config = dict(
    n_layer=8,
    d_model=448,
    experts_per_token=6,
    d_expert=96,
    normalize_top_k=True,
    routed_scale=1.0,
    init_std_router=0.00825,
    lr_router=0.00067,
    optimizer='adamw',
    beta1=0.9,
    batch_tokens=[65536, 131072],
)
Below are experts of layer 2 (counted from 0) of a mixture-of-experts language model. Rows are named router (the router's row for the expert) and show model dimensions 0-223. Each number is 50 + 12 x the weight over its row's rms, rounded and kept within 0 to 99.
Before each expert's rows: "comes before" lists some tokens at least twice as common just after its tokens as in all text. This comes from a sample of Wikipedia text that the model never trained on. Tokens count by the router's weight.

# expert 8
comes before: "-", ":", " ", "=", " \"", " -"
router:42 64 65 11 42 41 81 55 08 41 52 49 52 40 53 62 44 46 69 39 51 60 62 46 42 48 69 44 53 56 47 53 67 43 32 58 50 62 72 66 73 42 47 58 43 59 60 72 45 48 44 35 35 52 29 58 52 59 40 63 49 73 33 43 50 49 62 49 59 35 43 52 27 56 50 72 38 51 55 43 66 49 53 56 44 43 16 56 66 65 41 62 55 62 50 53 53 71 39 37 47 56 50 28 45 52 59 64 45 33 36 55 42 51 51 33 40 62 44 48 48 35 58 58 58 45 32 46 44 46 54 43 46 58 55 46 48 48 53 49 58 58 63 45 55 52 48 72 34 51 57 72 52 59 41 64 21 61 59 57 31 56 58 47 55 40 43 60 61 47 50 35 32 65 72 38 45 48 49 29 49 48 43 56 54 54 34 44 56 61 57 50 56 58 61 41 54 66 57 33 39 51 60 45 54 41 67 48 59 48 52 51 57 45 55 39 60 68 51 53 41 72 57 47

# expert 1
comes before: ",", " and", ".", " in", ".\n\n", " to"
router:24 29 68 31 38 63 48 51 54 38 46 50 57 44 51 40 52 32 47 38 60 45 61 45 44 29 32 56 52 51 56 59 57 58 70 62 52 27 69 55 50 50 61 63 58 43 53 45 29 70 48 62 62 55 37 60 55 54 55 70 46 68 62 30 59 45 36 66 51 44 36 58 51 38 33 55 51 43 62 37 70 54 52 49 38 40 08 50 65 42 25 35 73 54 55 55 58 35 36 39 48 41 56 49 32 53 69 66 53 51 56 59 30 48 50 54 47 61 57 19 49 58 40 44 46 41 59 57 33 24 62 38 42 51 64 68 38 65 36 41 59 66 56 39 72 49 63 66 35 45 53 58 64 29 32 41 50 53 39 61 44 60 35 45 58 58 55 67 40 63 28 43 50 46 55 56 46 44 47 56 70 46 47 50 64 41 42 47 33 75 52 38 50 74 62 44 72 41 46 63 39 48 52 35 47 34 44 48 69 42 58 34 45 41 36 37 38 53 68 42 68 19 66 27

# expert 14
comes before: " |", " |\n", "0", "1", "2", "3"
router:46 40 56 45 44 48 35 62 50 68 44 45 45 38 42 44 40 39 54 41 59 53 60 53 28 40 38 60 38 58 51 61 40 33 65 61 71 36 53 34 53 53 67 57 57 38 67 51 41 47 54 51 56 34 54 53 72 37 52 54 59 65 47 71 41 41 52 49 32 56 31 66 55 32 36 36 53 48 60 43 60 53 41 45 36 46 40 76 48 48 50 54 36 50 25 44 48 32 46 59 72 54 70 40 39 52 58 44 42 59 36 40 59 31 41 55 41 52 33 46 37 76 66 31 45 60 62 41 38 29 49 52 36 57 52 38 47 57 54 53 64 53 45 62 51 45 39 46 42 57 53 50 69 28 39 76 39 70 38 69 46 40 56 56 36 37 65 71 37 65 49 40 51 40 62 36 59 34 36 35 47 36 34 50 55 40 51 66 49 48 67 49 62 41 53 59 49 57 32 54 55 43 59 27 55 47 42 66 74 51 53 53 46 32 24 31 35 35 62 48 58 35 49 41

# expert 17
comes before: " the", " a", " he", " his", " was", " which"
router:43 53 52 40 41 57 54 56 38 60 45 48 69 44 42 63 56 43 47 48 42 68 58 24 48 26 57 65 50 47 42 56 58 61 41 65 78 31 49 56 55 49 43 52 40 59 61 48 25 46 50 39 37 34 33 36 61 69 30 50 37 65 43 72 32 43 60 57 34 48 39 60 44 54 51 59 43 62 60 51 48 45 65 70 46 36 26 45 67 50 36 61 71 63 51 46 55 35 62 53 59 48 75 49 31 39 88 51 55 47 57 59 42 63 65 49 40 53 33 36 48 73 64 34 46 24 48 47 46 49 48 23 40 55 56 58 53 55 39 48 61 56 83 56 47 50 56 51 27 48 43 61 55 44 33 50 48 54 70 57 42 50 45 39 64 38 58 67 54 61 44 65 25 55 48 61 65 34 45 23 52 55 44 46 55 38 43 49 72 65 51 55 43 42 69 51 51 69 46 68 29 70 59 38 70 39 67 49 62 46 66 43 72 15 34 40 38 51 68 63 49 26 50 43

# expert 9
comes before: " |", "20", "19", "===", "==", "The"
router:41 31 67 44 36 48 79 48 42 52 45 52 71 53 71 66 40 53 58 51 35 54 59 41 31 56 66 56 38 47 44 56 59 55 37 68 64 40 58 59 75 41 49 48 42 62 60 66 23 53 42 44 47 45 45 57 51 59 36 66 38 61 44 52 58 46 54 57 32 48 33 58 40 50 58 57 51 60 60 26 44 33 58 61 42 57 23 44 54 56 26 60 70 52 44 52 68 54 54 48 73 62 60 45 28 36 63 60 43 46 40 89 43 36 48 54 50 55 32 31 52 34 63 54 48 26 51 61 50 38 53 39 41 85 32 49 64 40 56 41 55 61 61 57 58 53 46 60 31 59 53 52 52 52 33 40 16 58 52 53 34 41 50 49 52 36 66 66 63 42 41 49 28 38 51 52 51 47 42 36 67 48 42 51 58 42 63 51 43 52 55 41 73 62 65 56 52 66 41 54 40 54 67 34 48 47 51 47 53 49 61 41 60 53 46 35 56 39 58 56 47 41 54 26

# expert 44
comes before: " (", ",", "\n", ")", "–", "\n\n"
router:33 52 67 30 62 56 48 41 23 44 57 53 56 47 53 45 45 35 43 48 68 39 62 34 52 57 56 54 38 53 43 78 72 52 34 68 65 68 45 52 53 45 55 44 45 46 69 88 44 51 54 37 48 45 44 60 46 45 39 48 55 38 47 30 38 59 47 42 51 35 45 61 52 71 23 71 27 43 53 35 73 40 38 43 44 30 36 60 53 38 28 50 55 38 52 41 47 55 37 48 43 44 44 50 30 39 52 60 53 38 47 38 38 45 66 51 36 50 48 49 59 53 51 48 60 44 43 57 54 49 44 19 45 52 52 70 50 70 45 43 53 64 52 42 61 36 46 65 28 50 52 64 54 73 50 47 38 45 66 66 43 61 52 40 72 54 43 53 48 58 28 16 45 59 58 55 40 38 21 33 42 39 54 57 51 57 41 47 38 79 42 40 46 59 66 49 47 42 45 38 59 56 48 52 51 35 63 58 78 38 46 65 60 28 61 53 52 64 57 44 72 55 49 44

# expert 33
comes before: " the", " a", " to", " his", " an", " be"
router:60 55 60 38 63 61 58 69 37 56 53 59 42 58 56 51 47 40 44 50 42 40 55 26 44 50 49 78 49 52 45 50 53 42 61 70 87 54 39 39 50 52 64 53 45 40 47 53 36 57 54 49 26 36 34 41 62 63 62 52 59 49 61 56 44 56 44 49 64 61 59 68 30 60 48 59 37 60 54 43 55 58 52 52 50 53 44 48 55 36 39 53 46 61 61 47 53 53 49 54 50 60 58 47 34 36 69 42 46 62 42 40 45 49 58 63 55 56 26 33 55 53 71 02 61 50 54 56 43 44 54 13 25 42 76 49 42 41 46 43 54 51 63 41 52 56 45 46 46 59 52 56 60 43 42 60 47 59 64 66 47 38 46 56 40 61 78 66 46 68 54 47 32 61 68 65 44 32 45 43 43 36 46 51 49 52 51 49 57 47 65 48 36 54 70 36 56 56 43 68 52 60 60 37 48 21 36 62 60 56 45 41 58 33 56 40 26 30 79 31 61 36 59 31

# expert 30
comes before: "20", "19", "1", "18", "2", "0"
router:57 44 54 55 32 69 62 54 32 48 37 44 67 47 63 09 54 39 55 51 53 58 58 35 41 48 34 66 37 63 48 74 69 50 38 52 66 55 56 48 45 46 75 53 30 48 43 62 39 56 35 63 42 49 58 49 66 45 43 58 59 52 46 64 28 49 43 58 51 51 39 53 73 55 44 59 22 58 43 30 47 59 53 44 57 38 34 70 48 44 22 62 58 42 33 39 48 37 60 39 60 36 58 66 32 33 34 40 60 46 49 62 44 37 37 59 53 47 60 43 55 62 69 29 49 37 45 49 41 33 74 34 45 31 67 59 49 49 48 64 61 50 63 46 50 57 57 47 50 55 54 64 54 46 47 53 48 49 51 69 44 41 45 38 56 47 44 55 56 53 29 49 44 72 53 28 49 14 39 52 59 45 44 86 40 62 50 57 41 71 69 49 43 52 53 51 51 45 50 69 46 58 78 31 77 39 55 61 54 33 61 63 48 21 42 54 50 54 53 59 73 34 49 29

# expert 22
comes before: " ", "|", " |", " |\n", "0", " —;"
router:41 51 49 41 50 67 34 36 42 64 35 49 58 45 51 31 47 25 53 38 44 58 66 53 51 41 46 65 62 58 42 49 43 38 49 65 61 52 46 58 39 37 72 51 53 46 53 54 42 54 62 51 46 44 49 64 72 58 54 67 68 66 31 55 30 29 56 61 54 53 36 43 45 39 34 41 22 62 34 46 80 45 40 43 40 22 36 76 47 67 34 55 53 47 52 37 51 44 55 26 68 54 70 59 29 33 43 32 35 56 60 45 40 34 47 45 54 52 47 42 47 57 49 54 60 69 47 39 48 41 46 48 49 46 60 59 41 38 70 83 68 53 56 57 48 31 60 43 27 53 40 48 65 23 51 72 31 47 41 64 47 43 44 30 26 45 46 48 33 59 35 40 39 49 57 36 72 13 41 53 60 36 45 45 56 45 48 74 50 53 78 35 53 63 57 57 32 62 47 43 50 40 64 44 60 43 43 46 86 50 57 68 51 38 43 53 40 57 43 50 53 26 61 24

# expert 31
comes before: " ", "%", " |\n", " was", " is", " ."
router:36 51 68 41 44 64 49 45 34 70 45 35 55 33 44 57 54 23 34 45 62 45 68 30 53 31 60 52 50 52 46 55 55 48 50 75 62 55 60 54 49 66 44 51 50 66 63 74 26 35 48 31 60 32 48 45 59 43 48 68 30 60 37 60 31 49 55 51 37 40 37 63 59 55 50 50 35 58 68 47 57 42 49 60 45 44 38 69 56 59 31 56 52 52 57 24 45 57 54 35 58 47 60 38 35 40 65 56 58 54 55 52 48 47 50 36 39 47 39 39 29 76 51 49 60 40 40 53 46 37 50 32 37 47 61 51 41 50 60 47 57 72 50 37 44 41 65 53 45 61 39 60 55 64 46 63 26 54 59 48 52 51 44 51 59 52 47 57 47 75 42 48 41 55 62 59 49 31 19 36 44 54 46 51 73 53 37 47 57 65 53 38 31 56 71 50 67 76 49 57 45 55 80 34 46 34 54 61 76 24 77 73 60 47 30 61 49 57 61 65 67 24 69 45

# expert 47
comes before: " |", "–", ".", ",", "0", ")"
router:20 45 63 39 67 48 63 54 45 45 41 59 57 31 62 43 45 44 41 39 38 50 54 43 26 65 58 61 49 43 43 64 66 43 38 56 59 58 41 43 54 53 57 64 47 58 34 66 38 52 40 54 40 60 36 44 42 48 55 66 48 65 52 40 54 44 41 37 34 55 67 49 51 68 29 32 58 42 54 48 64 30 59 25 33 42 27 48 45 47 34 55 59 43 41 54 72 61 49 52 61 38 53 25 29 24 74 48 57 32 57 39 33 32 42 48 38 47 32 35 65 53 52 51 39 43 46 71 49 50 44 30 22 62 63 55 44 81 64 45 44 56 77 42 53 45 45 58 21 57 35 51 61 55 42 65 27 44 46 57 57 48 31 34 48 49 61 68 56 37 35 21 50 63 50 40 52 31 48 34 57 56 54 44 41 58 55 76 57 60 43 49 66 52 37 48 55 54 45 41 49 55 62 38 65 45 55 43 61 45 57 37 59 41 53 42 65 28 52 60 56 40 77 44

# expert 5
comes before: " |", "\n", " |\n", ")", ")\n", "–"
router:42 52 67 39 59 54 36 64 33 40 50 50 52 26 37 37 43 36 41 34 62 40 60 51 28 57 34 70 52 53 25 43 50 37 71 67 67 62 37 41 63 40 68 49 47 59 44 54 45 54 40 45 58 49 44 41 57 51 49 54 53 66 54 59 45 54 40 41 52 49 35 64 50 54 33 54 29 54 59 52 68 61 45 46 54 34 46 59 58 41 43 39 47 54 46 52 40 60 50 53 73 50 52 45 36 49 57 58 57 62 53 41 46 39 60 28 40 49 40 36 53 69 45 39 58 57 45 53 49 37 62 33 27 65 63 50 44 64 65 55 36 66 37 38 59 53 46 59 43 46 44 52 62 44 40 58 36 46 45 64 62 48 37 41 48 62 67 61 48 57 36 23 40 48 63 59 50 42 27 46 56 36 42 56 46 66 39 47 43 72 35 47 46 61 61 45 49 43 62 58 40 54 62 30 71 46 53 43 72 49 49 56 60 37 51 39 38 52 71 45 72 45 71 20

# expert 40
comes before: " of", ",", " in", " and", " for", ".\n\n"
router:41 57 55 37 15 54 49 33 35 39 41 32 56 36 52 41 59 48 60 42 66 56 65 51 34 28 60 51 42 59 33 57 58 64 33 68 64 56 63 50 46 46 75 38 48 32 95 45 50 51 62 53 60 53 56 52 55 40 25 54 51 62 38 61 42 32 33 59 57 45 55 96 63 57 44 59 47 45 64 30 56 42 54 54 33 35 46 72 69 43 46 58 38 45 49 55 33 38 59 38 59 30 51 51 37 58 53 62 44 57 41 72 50 36 56 42 39 64 41 37 45 56 63 39 66 51 31 45 41 36 60 41 61 51 60 61 49 83 28 60 42 59 44 57 62 33 48 45 15 48 63 46 54 45 38 56 57 56 39 60 30 48 62 35 65 30 54 46 52 54 32 49 49 51 50 31 52 51 39 65 40 39 38 40 69 54 52 58 53 87 51 33 50 57 70 58 44 54 32 51 42 69 63 37 45 47 42 35 84 33 51 65 50 38 31 36 58 58 63 49 53 53 49 56

# expert 20
comes before: " of", ",", ".", " in", ".\n\n", " was"
router:35 46 49 49 30 47 43 29 39 51 48 43 37 43 56 30 65 52 59 52 63 38 68 42 48 52 43 57 43 72 45 57 44 67 30 53 55 48 46 52 55 42 59 48 44 69 81 53 50 51 60 66 47 41 57 52 57 44 39 52 55 47 42 46 52 48 44 61 47 41 66 88 55 52 48 53 31 42 50 41 51 40 52 29 27 37 35 74 74 40 45 53 53 42 43 64 37 58 30 57 60 16 58 51 43 56 42 49 50 52 38 69 51 47 48 58 49 60 39 24 43 44 42 26 78 47 33 72 36 54 43 40 62 41 56 76 59 64 34 59 58 65 50 52 50 32 36 36 38 53 57 46 58 65 43 45 56 42 62 55 26 69 44 47 72 36 62 59 60 39 27 31 50 57 71 32 59 41 36 57 39 43 39 52 58 52 77 49 48 79 63 38 50 60 55 61 43 42 41 45 50 46 54 50 62 40 46 45 53 30 66 61 47 26 26 54 46 54 41 54 41 46 55 48